Below are experts of layer 3 (counted from 0) of a mixture-of-experts language model. Rows are named router (the router's row for the expert), gate (a neuron's input weights, with its number), up (a neuron's input weights, with its number) and show model dimensions 0-191. Each number is 500 + 40 x the weight over its row's rms, rounded and kept within 0 to 999. Numbers have three digits each.
After each expert's rows: "mostly gets" lists some tokens that are sent to it at least half of the time. This comes from a sample of Wikipedia text that the model never trained on.

# expert 95
router:518550534508491512504519477529508571501580469533486526455553471484556527523556500535426466393464573488515550424460433454494506543519503515367510588528527531511507433436471474468519537471501573438481544549553482464506421434425462440447514554565517499511547477525494478575415483477466510512539508449497545509494452555438467522526460470436466518534421522468460449463500444524504513524483500462503521529557549508503540517504493480550484506441549527530481453486510458498469519487438549443547487528526531522502478470479540488525514485497477474549479515427482558542467488494564460559
gate0:467529467412470548445484514477512535488442534466519490506548511493536510555492566468566530540448534489496475539463520551457538503493537517444489411483572548540555521508448494453433559546461506531522564438484569495455463496445499496479514500517479484537563557491449559467459473538444485512563448540509500553567515592530534553534578496422507474482421485569498488439520515469471505465509483464558438498525413509522516511436477443481480468561471545515418514478536471492607519450452506505467500473540465582517430523499462506513482487519484508552528510511421533483493477477511489568
up0:451410452487535508493556470496485544528535428539394433497525575488523481483511456499515547476506477520461520541470479498434467434483515515364477482496514519544490469555503487506587490528518499561548548560515519535435501502443484457474507513528496510537456527552494569528532496447538489451463453589478543485454423490500466486547562476398536480441483451523547493510518562435489481495522527556504514501485516473552463485466533509450532551500425444494546460477507395477440477465592506523520516511525544469488493595531522474522478430452483527489460493504538476478538503482533547486
mostly gets: ".6", ".0", "–2", ".1", ".3", ".2"

# expert 97
router:486489513484500476460507429426502523464567433489477478506438465514462573537532464526564556524557561436465478527423484547554529515528542505519532517535537450547521542489444434499500513526440471519482480557548494547540516498487487519460462540496443450445539524491554534462534493513495569475518505537448485423464447511482479454469477452555455501572409511508534488527502460486538519505450446450427537485570495542585460471497512458522471552497553526530533530554546553475456461503496508497529538448456491550509541520476544481571439453557522450566595440518481433493514453510479561556
gate0:461507541464491508517467498546498563447522450545523459567433516502502435516494567502486409503494513386484523503443564557490502485494474475557563529500494489475455528450507486482510470466451530511538436581511593499534527464526466519490573481549473506437499504509548505540491536507535566452552521523537493542490441461438577478478531544397436515475463552495537519562527503501514575461461579440532584503562496473512547479431503481478558581505480572502468495458524544526505467516550437492504469442480461509484508465480572496440466479516563498509514561574494513497543521539460473497
up0:523472517486428423536472487424469502494498522570519492495465504546542466515561528486520464545470571455532480515609494504487502545585460455504470472532601486494584488496535531492494603519401419550496506508447466426461508500527459514464533498457507550486418555516486468528394476462509454478474534439528517482506586492471468469489440534504539466588522509571528452454523475503483552483466538514483517491459526544560507534549466521489539550533452490527435496496476496490505453489532450447478462482504523544467486470551494525466512480511604491418459503439512484533511504446482530538
mostly gets: " a", " an", " An", " A", " Class:", " \"a"

# expert 81
router:507560517557463478554503489533527511454492485538467538457533474459560529529495454570522519486556532446487516455482507441480455519500518519545523458559523487534540504460520420563546504493447491555453519453526449509553551523436450445453500533518532530560543456519461471555536544524585509463561555527548465526465479560545481490459420511422459535501468444473489435477470437519563465480463516437477538505517537543534565470488533445552475561477557479453555495579549521481427493433451574483537526467526560518472502457500505549530465466527543438534535542461497529525480432565514445483
gate0:436433506498505481492549451506485465488457486523587500500473514544480525567552529479448489522544572507520530507529447550526512469510440483521485554545533566518511502472511534492510460558556547473465477579470506446523524499457520469494486510493505486514502486507519524556446543545459459453455548539560455494478586439513557537538536477538456480510417483443483541514467581499526450520493544539526512467537465510471481585460430495524469467467549456559467542533577423466449384535520439524509525478492589450498547488466515519410497580479475552472467545451538583538530503459523535509
up0:422442405536460544556535500552560513503463556549520513476509580506491603499493443498485496395547501499505524473425516491510491473458516533466511533415450514563433471456571521521523542500537519465509509512582536491479524519457565524529528468522473360466433535491432505480493434509436521479502493532524564578507423472477484584522478443468466568460508500506514507479424517467523479515537484475467549433545536491522504465525485523527467522472510515509499463465437507496450563479481524415460486491491511500505460537509547436497517452437441524497528556506531515532508434508507478490
mostly gets: " Jul", " Win", " Joe", " Jenn", "hemat", " Mel"

# expert 0
router:523487445531431511448496506494513537500466477492529516446520477474487497549440383548530481490419534472492461465430507497541494562488532543505533475548488427504519450505532518537503480550493556525487531462443495540536510476478469486514425492448535537542501488550494429464526480498576538464553550480408477535500506543517487507405507417489563495508462518479542494465604506525527501465457542463563503502540498507497524483470546532485577481460529466421472540504525534436492422466486523602506455462604503541520492467451505501517489442508532601400554484517512542543511483492561483477
gate0:460528484536482494521522504388505498423466518457558461508501571448487448563458505500439467499499500546413552499488559472519515547539544401511443571500460485510537489469516503554430507589437462554496476536544454583554484556531547549513504590418513573440578522476438433500482473485482513522496496476516529492530498519484533504515414519471517514486475528430497478464501527480538540488526465488554544518446505475529552502495514422496536482492504517514463512444492487497563536553528531497487474485469568425497491425453557442512534471488450513543482491482500515466418486559421500466
up0:528551502521467466490495595492506485491510497551472520490514548439445465494561470572499520452475556496523497480541468511481525531535512473515542470505544476526466522497505510530455487512522564438525509484549517498502521478537431473545539505520447535472486587476481529507498443445480555505594541532544444576537587509494506457552541541474522496595545539482533545486542520448473505479538540521565457491520496517523494451460479503476591546525494468459510441499542482387494498556474372438447461480529507590517530607450473558484444513500511483514490503439450470611496487494497490539
mostly gets: " New", " Al", " South", " Bar", " West", " North"

# expert 52
router:521507504477434518499517487519504575527484482531503505543449507470519478543464413464537468492513491459460572424527476453464469524532458443537542429529502466529576567439478517531504503538475539497462529494400458498527527408478514441440453586464512535501460502499427493545471562503554531530540513483497493558614504519499529504429431443442480494522505496480616445539502510533482515515518534439432539457454512550515515559502512571491538477507509479458455493544539566460515472455461521496527522468555529473451474544469515544549505561483562561483536471506574505509545440516522445480
gate0:514572477508512506454490494416444400489471529397510580468521503465498565430499530508519513474557469499497531561509454530502581504541487587467508466467558516518522480510485507544498465520473463484490529524498494453584579484502500457469458618502512477448490445493485489511481517503475442510529525488507483512534523484487546469487418462467520433469429462493544456521499534489528488506490484457457465518413509496508507516547523492473525543520451518563457457593506496615540466505525504480564552551463429533525441521503526422541516515489443498486475478532499456488508559374546554474
up0:538485513472524503514552557610516527557424489483460529524500496526505450472478481502528537451514491558532438485496438529494538466439499523530473530468500503465452471515436493463491454501494519523534444541502459543558439485510565499508511471501514461444479472584517543499509477499410566573446477580575472537550531470536525412525533507534495500394456564470510461503574541598567498475472429466475487537581540466556581454482531530476516487526566516439467501474419469507521502467517456523487536453538507400482507495488513452487450521448492483531531559481481499471530542510548473482
mostly gets: " Sh", " Ch", " Ar", "Ch", " Sch", " Ag"

# expert 62
router:506507458477497476594541561604513472465516448536478541485557462451562465538446489568524560481493454514446516442507511485438508549576508456460421474552567489499501499387485467518544527476465508472486524429538518528493521522511437503480461502488476480490528446511579416512437524541514563478504505529576513543536432506508456448566465511492499506545484494475478509517482463482517609415477431441541541506422531505513492591459519506558503552561476465569517494487532511508464543531523457518508505487555510553472501495483514498516520509463454554507540518430468567510443543529542530508
gate0:521484512475509512501432496523469493479545532514523416555516517495543526470531512494480487486504513545443477426505503448467428528545488482495518458503546539497503528554493555517494537455452490496461456435399506603454540515512488518451502482457534486439408500534591511433478492492466456454452548496508452553562489468511487502580457550476509493443533501513544450348487531437485512565462422547426417476558485494471558511535500490510482549543574461453500505474480500514566543459468446476481455506478522482474522489510468565506502515515505522477577587467473514525502419467503546494
up0:477426492570421493453520552506491525507501479531518494555497463491534485471501442507544593528489433512395496539520516507510498447467467494527519427485528476584468425410486469564466522529505489477567559524479480512509416524484513484485535457525470493498581459512510508586542526498500470503525449446492537524551548485465465494478435545508452509511441489516456487554505572565554511516476574482512430530542528501509457435545474528475469388422493420469429541540534513549505444463497488520536471491529510470477508439469571514576465470518525520507526495514515540487484503522505489381
mostly gets: ").", "es.", "y.", "er.", "\".", "ing."

# expert 45
router:495515467530475476565523459537542517463543498569455544460522456467549522544514479535520503469549557456500508472470518460507460521493504509510554437589516443521564501474496434609540511468471499591482557449518487486544555508456423473449544525536524543577511471544500445560512534553544516460539583525535449557439494530531492484453460494468436559482482465479504442470446471532545475468477493442442526524525553515524547462441512455502462538456522466474490486590513494501462506418463561470537511504534561548453521505436486584562485488525526448535521522463521565538452456553515464491
gate0:446473541546483512500540525478464499469490550453557591539477548527462515485463523478456533445527541569517479543476538518540521525556515552543489459511500471505468526484444535455470475551468490542494555540449503437513459414511525489493539523469474518542499472499463449485416547511445475434533527501498512492477494576428494463464464543438457478472486526508532526432532545520524489563516458473555463447590518542419472481433422498510505502524484471502527540496491456538545493513564445492474505589533492541495535495533440548575502487522511408595501463493381504502579497490571468441
up0:490418513529530520471521456488517528529515476426484525492512493527501463537384565509451524532442519483489562579509583513505487490454493480464483438464487537527505455490579503508448547497496519553428507460526478493495516564504562534514474534537435500470510489472568500479442539518523532535531465377532456518539483451550499531470471537476436515452524489490468578516489550462471584512461517477507504475454506566503511507440537569518508464473561478459484533565415504488453452432488473482500470558531503495417529544475430446469510541569435515458532451506594414488546513496477508469
mostly gets: " Daniel", " occup", " temper", " inhabit", " decor", " Gall"

# expert 15
router:447505456538495504472408503553506554489589518533528502447453451485476518482483433514528470446527571480494476490526464467666431499503534550569519465494546453531553550545495494500498532435460490547458508546465469500538520500500466497470492479479606571534534487506460481544476576533525445575483548499477459559513536502546442427440502537446481553479484503496502496533487483486499472587493456499470512414456524492531543486507558482494539525485505444426559429523494536481502482495470536475513475479508512487451599495462529525556454479533508493582532481513502478531484452533510428441
gate0:570436537493564510550502495528452609524581408510453449572490443542528494441520515440582515523578498496525535507559488512472455532497466544516517512474478549508504485484467484513496450438534515507468468526520521499464527474482520461614471500498485545498471498455513474457474512486485472475480480474546511564488522552550530457497472537459538456553526561496539438456511478501428551436500523485538598449412573500490545477479460532541520522542483437502505577487476541451563463495538599591470418514525516489518525521548423465528490462514448493537524496485454479509495455522513531467
up0:482501544508456452472459505534556451460541531566476496506487494513504469552513460517526468512471498553487484459535535537505607478504475498515525495457475525478456549410434575549502501495527480460454505534464575534569499474524529480449501417475438523458503449496444548539484607433532527528491485412499544491539462481567511457572527474422483492523489556460548463462521535588479533450493582532459471499506456481486498498454461506512454411532508478410520514484453475482539526516574537441506484431488502583503508524500479467531511491603456507548513486420500541538504466455522447520
mostly gets: "ab", "ang", "ak", "ank", "at", "unn"

# expert 85
router:462515510537468492481414509539483512435514466487494482469585522516511540552497485556546466577547483468411493450525499466547445546509519511546539468563581484546580455477510509504524508513454465514491482521510473449527560485479454528461468396528484554518585433500426452547503546507508455521540557467563515505551487496553517488448460553473508513524439488491538478482457573534511436501501450483497487427531519513473533532519512539558506501435512532495433453547483542446499507462527525512510484414527474578489487494424423553562494489438513466442457544451499553545527474518554451427
gate0:533524530530536523496548460548506539511429497529493481474544459547489487467512528515498550501531479511489529453520492558516527525475491456548495470430546488492503482477519495502447504482529522480557520471571490524541470469489465558561521560474518521475538431521484487457460510429429386531425497504573498453498534449561493489479456484524525528460539565514559493568546522395527492485417446470491427534487543512526523514516483424569541509570490541503483445537441502411545499513497532590497537438526526504519514576457473443525500511390476451482512559496484472502504472621556495453
up0:444495507486548526484479577408480477536453479518544480522548587459606544476522537456505491438507453554560506525491531492464574463472474479534531483527481560522485514455556443484486540507442464442389502450502488448527450442443501529494511539483497532454467496456520504496563538529515447489527474501426506544508531467525459469498518555463528476485523449567569396503539489554496518433485478526489459479561473546535500581507514471474413449417490446537517508501458523455559508542591486537475477483502475512537480481510524573415496496495502410546494533475565486494497539523529488498
mostly gets: " Gen", " Ag", " Reg", "bor", " Nic", " Ang"

# expert 76
router:504562468558454563493593582532523576487538448492472518436483486496449428531470434539503526509471477478558558445453442506453501467526545470453508475574541564559470502410449480548536553492437507509504545462521472479501598545466454461460490520530583523533511469563534446482483504482509492485511536524541457518506503482521466517454441442519509573494428476469476421427454441502522460483472489515480550526475558475463534514446534474543515568450510474510524499549520470576498583452501525476526539513487506493490475499479529516497445476434457483545510467514456556586496487501562438489
gate0:539446532440460478463498502524426456569473528508519488486476486524502527480562474500475486515497529477557442515494541503513524482449526429486570511540491504430463492469503583544457527535457474588414470510517564525532521451494481438517493443537433526505500483424476491474539463500505474495583487413520580562450515523482516487563591578499533496487442450474493490525461550499530495479485506587461473479424540496438479460455509523490540456484533513486463540461493545528435561485435446516453513480512493506445504459521517490567621473486461519496411498470519487583502475587484493526
up0:458550537454467493520480517503493457469447531485532520553495455570488427520535536499480474475415488582557517470470497423533514548470550453518591541469512489560516562426516522468490496553572490529467476504473545539491479530503507476537485478546485453463480498496467462580514501562524476477552500436483548500430492521451467518498556537508435465538438416495484511451493547530529504502444475531524488508487496523455592474486504450421538525494457455472520422537450495495519477506491557481485380473541455450486402485514455545469509506449520510494432504444431484485434546538418561479
mostly gets: ")", "),", "}", "5)", "]", "3)"

# expert 65
router:463438469511477511535462533497514528494493529511515531484498423551472548536487575529495564480553390501564563485453467511512521514536537470459498508530507439490430485473414579519504511464486521533464534533566486514584519502471471469490552554501599534502524450510467478487504504517527458494514516530489495546450519483542481546568437418524435535469468522419503507448478494443523454477430435559461546578461576507488474487450510440535511485467558506490575469536503452540482530560462506552535524573515500482491473476541520539523513421483424467551556535491518488468472463520487391531
gate0:510540495430419475506529505499445428536454482496515445460406491483532465494490462481524499466497528524472490451463524510532594517550494556532465500478517489416447469500458502559474474476465524503537515478502483518513506541476557486463489493506542560558477498569489473533541478541447506593512497458522507422492531464589523519411411510539495505453468531527481520474497371463475482497509483534481497483484575558497556487544539440511531435595562443547614502516530467504513502508453525485553528468577431488521526579554518491565472519488494460468537503536486456448538523541472518484
up0:465569513529555517494503499520426448418462495450500525467552412520530448481462460463449474505501510475471539500585485465464492476510566472548419465525576586454562573533450507460507503501505524464491458457494481520469502509495469524494508454498468524505443459499552515454568483482562509509493481496633501492521450527500492476489561529549478555477516489568460514565484504496453465449518478367478446449470503501574469498496491518495494512544488520473418447516495547474486512433414496499515478434512486482528471600463535544595492497511455468514458472447461537536481471519482561529
mostly gets: " 2001", " 2005", " 2003", "9)", " 1994", " 1995"